Weights of a small mixture-of-experts language model, trained from scratch on English Wikipedia: a softmax router.
Below are experts of layer 3 (counted from 0) of a mixture-of-experts language model. Rows are named router (the router's row for the expert), gate (a neuron's input weights, with its number), up (a neuron's input weights, with its number) and show model dimensions 0-79. Each number is 500 + 50 x the weight over its row's rms, rounded and kept within 0 to 999. Numbers have three digits each.
After each expert's rows: "gets" lists some tokens that make up at least twice as much of what it gets as of all text; "mostly gets" lists some tokens that are sent to it at least half of the time. This comes from a sample of Wikipedia text that the model never trained on. Tokens count by the router's weight.

# expert 18
router:453580523552498621479516422482438456423481472531487491545447482527535515504482476530583522542379437504512443507450506400468507429546465526540518539470498553517385547580472534540455573476428472582402522564572592396400570546584515527487494452
gate0:491499547503428450456515485458462492506464463470510467484523553476495406570506439479488493500477512559536575543522461513452511563523509483487477493470561508522520451474467481450503476492507615435442410585468533499587559591514489437473524334
up0:448522467396303456493533480481418520497443542432538506495521488504473471522471547494491519458478435490499522499495544500600452445485487508516476454452398467412490480549581578455517597495466473485522474491467579407472537584527481410475470367
gate1:495524475560599475506485556451524463429484573450398512526483531524499484512434486555550549522501556587571458435483498449603523422526499527493534516537502605494465498499428569491543554485479430496601490521431520489485509546513459544530449441
up1:521435520400413456531457481491465541552430487491465534364543570525558450459562610414496503570462522472478488476432550488480497514531473450442544392486541463441489556544428424572542482548459478483450508415513403538476555455489554445457618560
gate2:513502510461521536461455582483458475573500479463466465447498391480472509454597465375459565590514510469483574421507467485476468465507524538488400496582379496402473496416486582558498516501520523505465413517481504483473501534486470495614485534
up2:487552591401476568442428460483545471547458486553569555498516497537511480499544541575499463543522568495454546459501538495423534545560431505508557413534407557536472511471591543424422455524518410423498586512482491545465449443575492520411501516
gate3:500523494447459568491391507553436484416453532516570642493542413529536479466527512537449507435552459531425424386525505439628549450586496503471554473466571511505475413477484515550465532457555544444596603493459445555485511562498548543484513489
up3:496473469603526481520484496487494518470418523480539526484535562546536485481591500505413498522499593518425473513488481535406511548465488505420445516494580597474431559490505413424442563427482494468486620507506441520436434514443421485438545550
gate4:489588486489435541492453475534605448524579521517452534372542484490455513432628569508526483440416498485450471445486443521519480485494492467550509484502522374439533452527474508367550452503540407471517402389531448590503440516490497544457560584
up4:563611444413461486554492457449565513511551445529466501471514536492524497434460446501490571497531454481514496495550498518591552512516525580481545500495561477541374533519570476434425620520446541424573533472449480590499460497480451544496472539
gate5:558529568517491585486521586569420594555482511507498483514456465464546449514440479516446541460582528542497537472441557437573534424502391475556469380456593455484540431497533582536474556465500499428415561400493561465435455459515475526457494477
up5:393477485451493408441448359476606465468453412534506491490531501491446480441505511614481413486451489483551487479499526386491464568479530539485490527454511544566445578570496450510516502486542569595601478553515418513560504581490459454502419478
gate6:505510434495486549543510517568439482456428544439528446499505538487504592605405538551492493521519389568475403556569433515496516501520489561542494499461486485526472529463473495488470507487508578468456492509469449525530492483528470430446361511
up6:516488433463486488581499502491448538472421550483523433486525538432465617619472571509526422551480385543459436525512520481468532531478469547570484521584429567457509484438482432510471506516537546398457507530515477515496538512497506408494416546
gate7:558558455457643452426481481455492539450498521523567597523505457474479511525438430591442478577542500452514428555425514582483513549464417517494457515584507541501568374560472478563480507530465505507495531546513574456457445508494539507476549462
up7:523531485478439390471525578459471440559518482527423363424505528526505467436526479451545610539460536563474517477536513557484455454437551454503529406488539516429405505467418583376512550483535494556447519435487484515573430433518456547477533591
gate8:484461572521500408536480618519423544554510578566575467435523521501538567523497537474518510469470536480501610474548493496487511429529491412448530518373461434500536470575440473499494520551454455573536537458580518466553515532471486499616434496
up8:543554398477526505486394427534497399476446472436424522514451490459483425525610474465489504564552490572658462510482527504574466507563445540486516485572534495522508553594549493428453505501529462518545486545524521582503510505471468419524490392
gate9:501478446488512448416499503522588421605451467449528527508484480510555457517448497532481504538518479501545592515486525483493505510520480478471508562570478527440576504598409477431538458521508485463534515547618484489426537457473577550553504417
up9:504563487442493492492402529555501486480599522487440520500560482441560552564543622504499418545504604494577554494482403545490591536516391485478458516570514488564594479580489451432538441444486564438510524466488475473536525548471604395414490489
gate10:566505485517459495431452496536454454605577552520510473484574504458499480503480400431458425381537495518503464569544572490460426548411502507509435474553422554462543485630552510480531531441498384395536434514523489458566499430496570585498473461
up10:484455539524505488522439525518505526516474451504553497465559460471495508566478474470539490420579459492533477496468536541472420475480487439435479466439477505435552481548558491535426529517462370506525439476461554449554515508446572514499361444
gate11:576446469479530556457454456394459515555429521599482618510448477560539537524535536587603460576514446428569607522558417503475482659482563460471537641477471483527499605470602522428456500548464549535584460443500439455516489547561502497549492428
up11:558505441476488513511525582576504456465500410404518464482453580586493490521507528504561517412499552508463403498396537486521533412502547478448442478506489495490506511540464450501477469494497535529453374682467534581494519522464446501487533622
gate12:541459493493521525479494496517544496426527466466549549550509532521534525514406442495489588540590485429469531517484504486477522492481466521549543521516429385506549498438562460468406543530488543500461441467476493485474486508494457468496464490
up12:558467507452406617430442515539505561509490490404496496495526489423520468581469464431514613570510510558489433548443554425451459570479582605398480421505497495450512490490586577493432572511549479491502544465380498500513520405463432484447485499
gets: " The", " A", "em", " Co", " Be", " Un"
mostly gets: " My", " Do", " Co", " Ham", " Un", " An"

# expert 16
router:491531561569424515609529405510549472444543517495463539472459450441440432558517491532507487441430548554525491530426414474456519556656498367487544595503476545501541522597483497441415490425495421465499557545516474572509464573501508420586418500
gate0:540451444547414516455456497606532622546435536476443509530501464519539518558562419503485545463425503517455510517520593599502470520573504491545490488429487531524499504521539488456453527406484495491523553458477592508482538549459568554472537453
up0:557443480495490426546430511508443553526419547493437559577464553492521591588460458529470450470502551427526524471570567435561527502534520464476482468553501464486590547508546539491494541510515522459501594439489524440514510428485575550393502453
gate1:381487507570473479483505607553535499551544513465467546460473540638485455571438502478406466472496556504437481577533462468425509489445566438524524529471468424539523476472499481452476497491573553535463511521578501512523573490513603506510442485
up1:583537541524548523565560468468478504449479502499445483561472482458512598462547537512519517498483557491519537467456441441533447462396467433562529496566477517458472480453456505606586546465536436495514501522513502439472565443510452455504511487
gate2:479518480549481449496596544429428498521465464569472512529477500520478479556480462497432468511489473462505499509591566583423467511541478520504535452483516502398518470526534491481547464452454472415476461499511488447460503528490534502540438460
up2:512389520528616517453559540577554572489495544565457512490457487513552569491494438524509509534424418546490490485512455443558492458407553509529425565476514508469538446491523555501476417540536540562500523603559488472595489558518547455465493436
gate3:459542513510489564480543509511451562475520577486486517496557609531457508536503559539478421408580476500544515461401513391480490455549579522516501552546541436557450444514468461534485495585516512504442550461437573544571513478555448482441611493
up3:600479454458557500417469529533516514530544467415448375392469559560521474500532527382483527447463499515468432545481388512379468551459521603541466501471552507373499566420573487493457522374421492474427496482507506463483477504609485555523530598
gate4:476442528477521515445395495525554507418443544491656490483498443495458493482495505435548434518486538429380526577530463500469513430515608465522524557493425487469514492526439531464561498511418549615481519463461629439551482502500577451473552446
up4:534462555517452470385397506561520502506475483493527503444454491488435498486501476489527455486473459492413519676473434574486526466483588441543486571499457534535599501544424527471594511515444555627491557512440588479572477469472484469448583468
gate5:512529462405493521556450583512521469508514554469537496478541473447579492500450534504530477424418551515464558549465549532545544433410513554552508518460469508527436481567473535506526538522473530525443497538448491567484511498506542504447552554
up5:581389393509506491544566444464519540533557389514482423534434496582473492548569511423503463488549512563634520445501531494556549530479506561456576619448562510444467451590481555534474473617526435457495559436520490423451496599510452457557510428
gate6:566575509529513647511520423495504478463446558586413536472451528491464585534555514510522413495469455452517526442477581378559579548523493503488543528586476476542449422637449495544524498496459472494589518522489474528589504504543536426482450458
up6:463508462491478508522495514430522498515582472534544506482431498479544430410472605501520596480461530476562510427531570575494449450390525453534546516502414507508571573429500436546477482620575528488439565546387477567494551524520514507495439559
gate7:536538507530482519552538555540510565504499516537514552512469466528494471559491519531512499518475505488555489544590457443486499484500546426622499494409501442552509288562505508514539420506453494457483491547544458512558476482516498511440514493
up7:492458544550530437458534505509460540440582457524532572422450466523522452542586513496524620554428452512488463434538493529518429575604541495629467479553461508536529444442444531534522463518515385495524481645461556550484565492492516472420492538
gate8:547454471505434457589390513506544513513539410575428534470516493496475456421587527484468441557447560541522554447511460572502487537552498409476541461490524419484510510480416602487427531518544441495449519488565524516480481551521570546566567611
up8:455460424499531546567511478521530501451532501495516469455398484466511502468576573495396466572537581492482595470530456504540461474497543435460514558416553504470483576545495532484414461457492519542543559527573452585434469515543504510482465551
gate9:511573495409469497503488526541519517451547499558501537463520500471524533449543509515463644619460444533532558493468501448461415563517572496522541569384569449508473540518476486504514531523505550486390480492511598456425478496541480497484465598
up9:603507485418537610524498612474490491535472512516506472630528563553416586407563497479476501552520545446575428496455526429431379589444605470433538470430504519434543516583510496559441546524555425437526434648466441434488440388460464490531454575
gate10:485423472426601585471559471476445391507499423529499498500480515406649501657481501509498517416517415465520535573528439498501524422479461559530565513531485515501535453520435464540392549565552524503542505526533476435513533472517478582489540495
up10:411496530482444463451455438415444521462520529405441545490514503552491451468479496488436550441409546537426476468561516452462474512478515489496527460414478498468451462550488569562435584460559541472560476510303490560559517633526570432403484519
gate11:543476498472530516455484471447495460523592566441432419368596494565540516554449507613463546566475522539483455605484579497499534503550511472573502480506510469457541425437484544474421395515432484524552488538457658513473548462502407446506552367
up11:499439498526508441588500489478483438530578470503518445516511583598516472539515543415548457482525509522429547565572454534443546491425537528530507567512453554492549476516544632451532547470552539368514511522529538519486500429488496450487479460
gate12:516566493449486511555533543607488453432535548425445480469396520645586451602464573491485605441518484498434530507478471505568444507457473453546498587497490546585383530424496550517590478484489510590555467427546533448491504540577517449519546526
up12:491399532520445463515469507548527494594559604467524596524481516615510535507555472527554500479484509461530575492466505522421455509489549411519484553399497564519449524438579548455512420449514487497506537475474493487481407466454536574584506572
gets: "'", "S", "A", "D", "O", "E"
mostly gets: "'", " Cup", " USA", " US", "’", "A"

# expert 8
router:434544574480471502550533571490541462584608509467446465485493483456489481489446496514583600496486460430501491404474546509475487532533379519511560556511570466456532438530498568415405429641570593599491509424442463519459401468519532508501466503
gate0:487415431492458586534476432505491559573567479350517504539501481477455437517440445493506499511515490402583376497461524518425413462542518514469520479516579485580514502517601391416440429482446452447481479490548495419465432471516452402437470557
up0:580555597425605364470539507508523487454428483481430421433495477491554590479511460573552515531391463587464506465561476457574590501440502535479520502549521465462431524474502595650587589526450567558519592459446448557497528449492511566525448496
gate1:545501470474420465450590492623521517476485466478592521487516451513529483524618473520465447498611492459464512434466510556479579580511530560451501557508611517474458465515472451512426484564479487519483412454537470526497427502556460578507502547
up1:454459426645445567498493499514528491431486522554562524438525487476448519610484518500603497470501542499516572557466576466432375445537511501531580573435499426499560470551434393463476469529536454534575557443460601456518530482541575468515506416
gate2:529533575474436517503522515643453485512481485482444519490428491428499478612557532397458497541550599463485535490519524458561453519507554522493477493479447448515494505504490462472517510535552401441456508507484504403483553481558568552491431539
up2:463471480462475593504492510647394454541461509594607525595486467451521619595513534458510472518533532492478547529531534446464442471516491551489498482510435534477490468499444575483529477583597467378465534524520539482420505496483510544561450452
gate3:450533443526462550439503510445588475545527599523540440493482528499493531524515570540406575498456414556519453429431410494446489538540512520525510453501513421554516456614562562438477569465510432533470492488438535475413496384450476584431551493
up3:526504473493481504525551504641536488564443410549561503391412533478553580518432490451508481529568406465486502505546490475509530543526497559468509457512524526602496537452444512476480522445452538538486528476424460552558416443599491455454482491
gate4:512347522491494450357591563622586496511577518460552456564409476518500420532483528542563505543533525584564551517496440503458542492451523493421459507619507469490505517519506515513460559513487509422588457441513548540536528525587482472493474543
up4:516631441480471606530374536368499444495564512473507593567497449557563599543461503450484454489544365459473468568469568487504521533654564473473508582447482567509550555439528543484454433533481452551539538424573500477554531467483537590473506520
gate5:530496503553473422497507434554472507518587525525524505527535600525508542561486556494589564489509492493472583482430603544479469524480504557488553431511527525419494421540547540511505510400529462583522516424520535671466495575464540524564466473
up5:477486551445506483430508318500420434466483465493557579513473545526460462543532534502590534481459556596499503471416480490390457471459552431509579566468489495443495385547559451590517515458551518442526474502519556535602565580456521451480613486
gate6:492444472587491460489490554532526422396519572367542475477398518538416439504522496629539536521445452624547568529461500492562555545482555480504524412460509494422604451527362519432559535471480547520419540502515513533537539474488500442423542450
up6:432489458476440510544401417425505460521541519540518452348452523539489511530492539471580583557581537562537504453488515500573446546540556399424479510528457413484497441457508562498458525443493563547455562525542502516491426475529520470473495493
gate7:438515494575534525544482542544474529526573559487433477517499578566485530481458504524476553387534521470555497463512519474576492454497396435457495523615512559524659545516433581515570476584473481509514517550465419519502552549455449427518426452
up7:441467566530613454471536450515404503543490472522505503552481475433514535455563443410442459552498481577442487522510506480478553492492534538521506490423480458425546473431475540578502587545571444514536545494429530580475504441512537487536497487
gate8:412501532520365531453501510511468460467418494532537491392487474460514485449615492558590483466553479527464562522446557551528458490448569478467430475529503579501554511479504435604475555528538460395502527438518528502445402534455468499558544544
up8:480517494487564480495550504441521488533584443458482549587521552553561373488468353586411432521454506487496483423575514533459614436469501488478549538513550371487607477564497480495471474442523587573503560546525535503426504552556401512466529483
gate9:489440511529476517499413587450385476507436519528533508489530445517456438552404456482485456471447521510520492505454489611515540560508521485486526554535444538521463542523529476597512416512469418528507435514585555559613482596518514537582597439
up9:544475478482470484489573557481438532465444553537508479464547441520553443458434573460500557395534485505546482486516450430538571482568395479458482389473530507540493493539425547503589645460460522458498515394466509442450451555510447424507470479
gate10:460455577545493534573634441522509464564497439456523600484539522522527560527458490492516494534524411554458487558486493558539421520504542523539494465508561524594515492501491458525507553527352504441403551531466512391441418383426448530508493444
up10:468515518551419460391505477459469508381463602493519485630463461546444489458462458528484552434559445500514557490501517471509417569498478504482511640416529481500508539474486488556464514505541445480556531538458548541511497431507402547468511604
gate11:472470554512607485435529491515434494501523453518498527508411492469433467435555499531482465509415469545630457554495388549487499475499572474439544523549597533465481495456495538518463434591519552552441495532446506520496500458600422490496561466
up11:557532475427493478533423444511528591499615460470471524491496515435474415463493458507410531477414465601540558512497409503510526551526499509495468494510497559458579429518456454537593539503412564525401477525603470442493534545478470518504519535
gate12:557454452544509510392412437495488555514518468518561466465492556476513475554522455502487486518530535425531486481447464461481521573515515545439584456517449418615486600459446509489442513556529525420456604500632451562428417439387478441488430464
up12:437439446489460538498417514367428497527474447494574474435419516520560459502542489560477451431522534536529529469513513469445501551499411521474482503536558459460549435538529461437444511436488443466406500516548567430472521517502463376511566513
gets: " he", " it", "ho", " she", " which", " He"
mostly gets: " which", " it", " who", " he", "ho", " she"

# expert 6
router:434510465490506439497530462505538526480492538374497448486544560525493504516439499541492478499509611487519473558519505487462596592502484425444515463536460511487462516451598506479479379452482520437493465417484389515578554432545584502540462453
gate0:482423431525461486505480480463542394463440497435567487508544514566495542495425505451518521473520498514439422489485480579581559520506498536503509471446526533515494519443525500479614407496458434438384584416528468548572641534412401510496545621
up0:474431534595520521495410532475477574515465519536455481492435476569509505466500466504485506548510475537532533542462449475460446480503586480520607492493457517550499490571478514439485483518522550527571459484433472469482504416590539410459457450
gate1:526515449527527461525475515545590402461508462538477571581515553452488524531561502423561512566431497493487450467500491495556469466441567511486492507388553533475584531507521533471574451547457401541496565514529454522468496594499461534505520516
up1:396499509540519433521565434429466498554442562487540498481428628486460452484507503433474516492455540528491463401507530482512518440451440491553486503413457459464411426530597390476453447528607462479509502505524499556602526461478549452507474447
gate2:461440519508484530542500390523539615456465497534425527521567458489512391505512468456527411489444634460497520472452485521535447615554544498481457573513509552505551427505438532578533579438525587492520488480470544594572431419430500380498480388
up2:529489493501454487576499489459481442501485462524551481462501451405597559453441436435472474534456422488471538560542483488490538537490482538475575460439550479484452540554509417361522427503411487498451538617545532420422571547514465551538460519
gate3:441468445497480484562575504567497510469479547532555495496581512428552489540531445520493448501480497518529445567473453463402449398536487575619494509533523481463431492425570582502517491452493384532398438408513462530512437523390517484535529392
up3:544543583507540427410402463569496513481468477491650645540500525509530565480461484438440501466488469488435518517430450443508482528515517464465511519512396466455509477511516487488520480466513558556467492434475460490531449582537464473442352547
gate4:538492436533497584555459492484517482589463476477515553472551489489523497504540520464435437472494465540521505591423591527523501454596498376402546402493554528566556522395548496540523391447518524492497495452495393607588507525477425556561551498
up4:556539421505497451477522591468567540525471528471552532534497413525469460466501429395573512529494528469504511521438494586477493548543472455494438434418565482557504529466539468528559508433466514502553585532443536537467433555439487501584570536
gate5:508468592555449473533487525498469494463503490561415493517467496427538513477631536408446483523513488542479415463494507477481449486492450537477575559505445384425369504511492524487436557577435516508519470509527570540514585575521596498533484609
up5:468532499505495565591495432541536489503526472430510603469500538505515518446384408526531547584529561448422508515400436489415505472494580557561533488577460517555520557473548412524546408476433485550533549544526464488500565511461499438490532391
gate6:501521550554427496532505436506516438512487456423558516418560666452474442504473487484549489435484592467449504413513461523530531544388424502617507444456531506499411492444410519482530478559571499510544496541490475480450528663522500533536534482
up6:505489575565559527477539511464481536508500415443497513480522539402528466452524421501539490580519639550486595476550422456532564439422477508582401518450542525582519530463522484525535460473609533465464451535484514516468530489515533442526464474
gate7:495504446496547477438533449471529520558520632397548514489473544475512523482464468542485537482541576651442512518447483502438452462499590482470477477531424500466548437384529486483563600544452438525509464377535484495494465458604469502514557501
up7:544481494454444469561527534562498560545512427587450557420555499549594500508468454565550450566481513397533549513500538477560577502515426456584535355508590419527454477477435578466464425445571553615582486512466485528535477559513530562549468521
gate8:566492521468506499490414502561512534461500496476440537502448504536496459471552517452469487574484466452497481528509544504540523386421493435507527561453559526528526526497570446438460415526434554511508584491507477409467514562462453409573581571
up8:577513476432515536497436480417488546517519503470508637516540558468520494609501500430459481494466573574470487549520485549456533494533477475508489519447502445471411438516585505371474458466423583451509550550487508466504536494483441499502476507
gate9:542512584477441486503550481551564475422459522541522492389474544461460468543455537547509523531426577538507516559481440488341502474496440458579482468569450478499462532425528410544495489502516508503543505474595474493417530575478428576500491522
up9:441461469481477496587434552588546446455567514429522530474507592506549457495466515472568467489492519529589423456532463586470534395485487461499488450514509525564447583514486477422488464459530486468487454485616475474527476499556471525610466468
gate10:457569445470582486453474457515474563479565579473561592466448478379420528523527487482555563641482556469461463489510459540526503515487517485444513489497601597467477579492627511430490495508512581540424558474469542516559515444503505497585498433
up10:574528634538440511560542499407460466509473463557455459474543565510608452543483483552498441503484472483495637492454596501522454457471484512509516513465484511651482480558396420532515482404544507467565470476545488479466505505492429509474521481
gate11:525539482477563516427524412468523464518505520508529491464479491532512479486521520420530465539453581545574498522464508479524493466571415501563563490551428582444531495555467482486509510503536437546559527421554539545538505429463498460502570523
up11:522383501514406466504447540441537488475469553461497495393534495546471447483405536526561526563577464543525498523515419484468415504485498472515544503545443492467469481513509574511512407441543485530421436470534499554536409520391506501565501521
gate12:461428541462493523463486535413444454525548558546465545411546510504485448520507508551454516503456545437496429400549463541472404527420467575525470467516480553527496543456562473467461482482476438561330575536449514454532449559491525470461498557
up12:490463468524519488477432475529566478532598589539567574505448513484534497452449456513503417450553458479464526620569438453462463516525562543569514415485516480410580542559438460547499506556433490559398418593528549512481509478504374469449392521
gets: ")", "ment", "}", "al", "on", "an"
mostly gets: ")", "}", "ment", "born", "]", "au"

# expert 25
router:446546549430504517441506531498587553581494620567486548501476534485475508532421470467548387558354372591534402444476487449466547475570480556510482427474578590449505435512472532500492431448479430451522488415501584451497506424521534519561542547
gate0:408502539430456534400465519545528479496565490556400442481574535467510605530552490409527566504554506467571452533567525531486523469453436571465565534498554506438493527420466594479508550410529447423410541556565496408531498364494431487443467494
up0:564501467448518407453565540417528580475639439497559473535512568529481499464414487528477528543511496435490522586584450556523480418497461384598446546421430474479469510445477584479487407463558512569488476543465445489519565526541522469472526465
gate1:484430534480447580458454569494531507466411428523486503536512554522516480443512524376529515576411465471559405542539422416421550476491485507556469509474483466485508522547524541534540553406476511473365470524536514536511423488475474482531532505
up1:540513440465436427509451500531507446563508575454519457360529464517443490543543435578468500499582592560509547477489565530537441480482532556490520485456485539465489414413529485524473495559480603570553561482502543494488540437512530474474442477
gate2:470550476474468400501561435544505562449505527448533416423579507468590556522572442479499534535474465511569512509512479482528455528505480550518465508506471468460517516461589543552511419441454558567471426548442508436500529449527502421515489529
up2:525502449534472480513452402525464550485542447473572502532586557558622554564447548468489522555514485476479532408525414411489463606461487416585445537455511481506550461483469552622467512424556438544469482541392525533521526408463499544465459490
gate3:485525474490463521551486504458475467562462483528438458630487524598484466554500474435535527499469393629476388497543499460590457507389526515437419503455465528521630541547449486507468475584629385518498462496441557501556440567447495502480507506
up3:487480454433532441429427559532479487602569538459594504486477521512443456522520563523520540575454522454511520535511485573536499473547457471445500530484638529606593504529486491560474549545592578499419514482486415510615466486456533478495569524
gate4:432528432536535457521547538518577573404554540574536492430513522551431518446585526436538495486432485532455472587467463521531435496469572478542431404470462498367422551452448498481462509414542574491533476567543458556472491411630487530543451545
up4:581541604482493506506525422428469471555504504564562489539339444429498516494469436487439445542496487503552547525466547520427485545520442453522614479545598557536567511496392445494484619498476489425500496430513478442580536524426550516496603555
gate5:471539577448545543507504497500541542459513613523496468507465472457522518447499488479494517509413411398511571530467504460533500516571442482509464477530568547496421441418463502539397518545409479541525493478477568593388470492524573397565525471
up5:420571505488402509499521464477424472534567491610506441454523546431572629546480482522505485508439561481482506568594464493498524414464468489509474487504509581510509479486460440535490457509474587587473498561447590526497644506558528499499505463
gate6:479479435476516463445546546412389501551478542507448476538501557507452460451481479411444478564460429522417459438500545489576432526497476471438543554466575545514512446428528498500463532573493501509524588450462497459450492521481508556532465559
up6:538613492419505531572453480432527544588511493455444575538518424515598430480370522482578503522600600466554429554594509571455527626552513574492528534527440530516448573515456486529502503488470548479454487475486594498523502492460425527486435512
gate7:453425544418442538525488493478476556529536509450521482566590448552552516398475529611450614508466406508524476559500454507470414499524452548485552392545448490546460519456466473421464546624429526491414565494606477517487484573563499491456510418
up7:505490593484539381552559527499511535530451471524518447525570501591394596491459565576552561541473517469504442470586493510500442483515445555432486454517491508532423509476420526440558525476469593475428548529525437420515528536497431525461499446
gate8:510456500470473559477538508484493483605422548484410554525444474567460550513552394450523548473489534493573549485450516509364562511506420575617497516468493478512465510523459502430516550522453491461510514545532536497459599527419558483459498471
up8:427491481508522456510515558524493492549551461503471480534512447450413412505549630495418451520474495522378543477517465483515420511485582560451442451570463500515548487463523454551532523513541420490396509450420507490558442609579514534550428483
gate9:529563377524493483553492437542461477621456558539502488589503469502496613430523526406503490486510543465469497482463459464493414492516459431485523462496489453515614516470441454527442494493519521623470535518555470498506536435441529511633434541
up9:442489408552488496481656483442540491455466402424454513531429560525437518425561539491504538460496524438512546410459494453483412437521470499440509472463466527466399497474547543518482465456477560531583511526577477524442596406581501437593474517
gate10:467543424577386448530426581518581485512581445643567502480518528491589502438552528470501375639518470482525518457516529388583482441522439487604388506570388473533545494552492539450499484594597597512497526565493404446499472484522492544571529525
up10:582490552533445523579562450491451474508544505434502448493449520520519510518490591474573503448530453500476490452492527550457455547504469474403571515482546519554516495507573414516465577526491466450470491466485517524427508545434499442506541594
gate11:543515527594444487457516459431527435421444538533412614453591458508526427519488488523493541512433528510453497507545510529459517532533466501478467522488497466523445562390553496428441438547479546596593538480504584426457434572518428501541479518
up11:502433464559426421503582485457487414543445512552400460544433515558572476483579494472564496540419531521604467487499553526525506513531522494494435502496395503475547547468516436473324488533459446505551572489568474507482439503574500536487539510
gate12:480542497550495483553634541460511438461439503486537488472464464462499510528519481518457573548560455425523450526439485439455495444522469506539555404542472569505514507352486538420434497426492570497491491407598476482590461586558465451489522425
up12:567478513471551410468471475435602573552498558526505457521529592463491471421545522522553446522580436472563479542540458571469456476514490502365445430542507483500557472545565558522623523528468497464579472491435457511440463493527558499518439436
gets: "s", "e", "es", "\"", "'", "est"
mostly gets: "s", "e", "es", "ey", "ral", "\""

# expert 23
router:488459535514602503562582482544438429557503438504506482502555482579490525470502453487468512583573407510569429563468481479487588412382568460552516545542521473424424477523450490445511514575491504497443554430517511515503482446546479508432450485
gate0:441520565539526472567495424507510464515521447424526472450464523456473412597494518547476445466484456451443470411525466400453471389490503504525554422503540526496455518542500514493467543488569535422582477505549557614594537489549549405500515581
up0:495470509539442499486496549556467425540583537559471450432523450451452538444573474437458518507518444506561463452621507522469482552496524453496475600502579475430515401495545498548505533485511430520510453514502525466534517491598455446520486391
gate1:526512455493534508456453462449537531505497523488453533455410520573563530564549505539483470534462479598427400451532473603468560527525502460501500510600529568513537518520482492479549461432525423549413498491427434475529480466522517529461480503
up1:520535554548460584557491439484528535527560518488531501517528476519591478483612576523493459418520517508475497437545494446581387494445469539450532486464449454482443539487471554492446542465500461526427498567576475455516499568570505450601565509
gate2:583491506451402486487484527488493464385456414398540526532459473568491546497538480540483500531496503485603494517556526441491446421552418472498497471460551532513544496471557529514446555485526443497500552532480515477496494457534483475488473452
up2:592540514536469542555519593505560483553499529543406453362602457421497473507510468487520574480520466511497562488391511512489494532469498508528518560497498542382488576499419539486523475562437526522472464535527499468472451503511567488513596480
gate3:572457469549530471520560496469565511546475481529611514445510561460558522455582477470566446597504526418494497481444552447458482549527401462466437529458496568454538414543427507439531517488468468539559511472444465424423535541479484526437494524
up3:423536555523448494553496578565430465551554565504403446556490431490540464539372471491467516477501448576473533476565456465501475463445598535534526510509523456507396565517588529611440531507538478460461490517510587543483478478495509456561439480
gate4:562465475463491574575471477458490496407468514486396539542507527522558471532517570479452437488494470485476507577464508506416490454477496487370512574382486530445511573473476556476538513532525462502502488341399559508600510413501549510487539501
up4:522516491435442561474543485424491537484450486462494465602526462413473546496470578581494512566537510441599490416509491444459509487458503487492450502532570467588537493449509458590484501468529490626503474410462513484490453415543545603501484524
gate5:536483524515465511589462482628461537485449533493523453432532523508446483434458501458426560471563416502471510515539506541554436516462508434528459514557502460498518582554534433504470528446518443507492537532538513569432477430467544534559497539
up5:468550430481458510571507415530465496495489504486500474492503564635476464411526476546508443490453589449562486508536527445436492546628472503522444424446499516506480523514568542461454493505512579510525474477435425421424475404500454498440463450
gate6:477508547509483465457491455492507498558467517528533504513473573468568515505462503487449554460569515463407442531661508398469478590497451491588540468543551419527556523405498441554531490495513427553425441592404560578410520387474529493499437537
up6:517577553492507392495479533481517521513475462676467617418494542512468442445419489447518440522481603503487546509625449467568542545483513540553583479389610460537491458545531492533514478507418493483548472481586418515451495488539593454470397537
gate7:411577462555520524536543488450469501495536453499573501490484511472517504474447474403524507469492415546460508465530403471547525449464498491543529440504529467526460472515491580580447439583498426591467523511474537569492544559421550517515442502
up7:512507587535486485502500493537487535429490436504437536517478499518476471487535508514401376535395543553344480596600582500509517438569497515552504557482457427412481553491510476430454503543444468532500401493420455564523518458457458510499441463
gate8:457389612458489549553475424430521462446502544488376457452471448462521495493517403480446505500607445498442527501455541508485577432587542551532534498463484645443400528457458568404487529506520539518470461570467515504403457525547532551530517544
up8:493561406588444491459558544530468515527467383542576466500440565487453514511518471535533427495523454526406541481430437514536440538457530513459535527421487440578554418546549485436489482476526460532527535521464488534551654490505457450515552421
gate9:507452530417446584459388537467555469509547442528542479494456537460467427512555406516523419538469465462402449547465485504577413494426419526548462395485464491544460513567486443434469446548444489513449481534449533460468419509494485435534470452
up9:544463371546463427460494534538454501424499531477593463489471424377595465463535437465516501550417479485470559549486541551519483466484527486519504528570461434506570590478360504419560516485583613444560489488546507530451550575602462468459541434
gate10:513460553441516469444591467553573576507563503430515386527478442580468391441577525527531394495528522507480517497440422454575447459526472487478542455533587468567385468487433513419536468469392463516551454583539559479564427485500487498431524532
up10:553501498505464546509593525467481612514489510498448497472438453522467470427496517457555469485486518525433533578471386526512471474476513465492523447528480573547554447546480487540526482484516537495441468544523499419565482567570467627449482465
gate11:488556491472494487505485520554387451457498456637486621493499459542478521488511442529503410560476493490503490505443458540487461421503441464441497473490537463456549534555461498436510594429494459471538438603578538534455392531481536458445498439
up11:477547524455545448454537506595439508402438460453466540508514502495442506504558469481489460565500445569514557508414499476496502397457502556459515538465570417435477606468501519452421518496534566464443528557582474534496482499355576461466537388
gate12:491645524533529581509550447512450537521459467545603447387484459385606515391517499532405493532451537453447494469413487503461554561474502548525478535512485493535608496554483412518464570549475545548495439450481556455432455467557492535493535493
up12:453556510402565470535508540487553528499476452509567438405491511570588576458498528454488492564582446494546461547417584502496540567465456513523480451520467584604474429515423547613544622462477528464452512494457542512512439456478313489530480521
gets: "=", " =", " life", " mi", " sq", "sq"
mostly gets: " =", " mi", " life", "ome", "ode", "sq"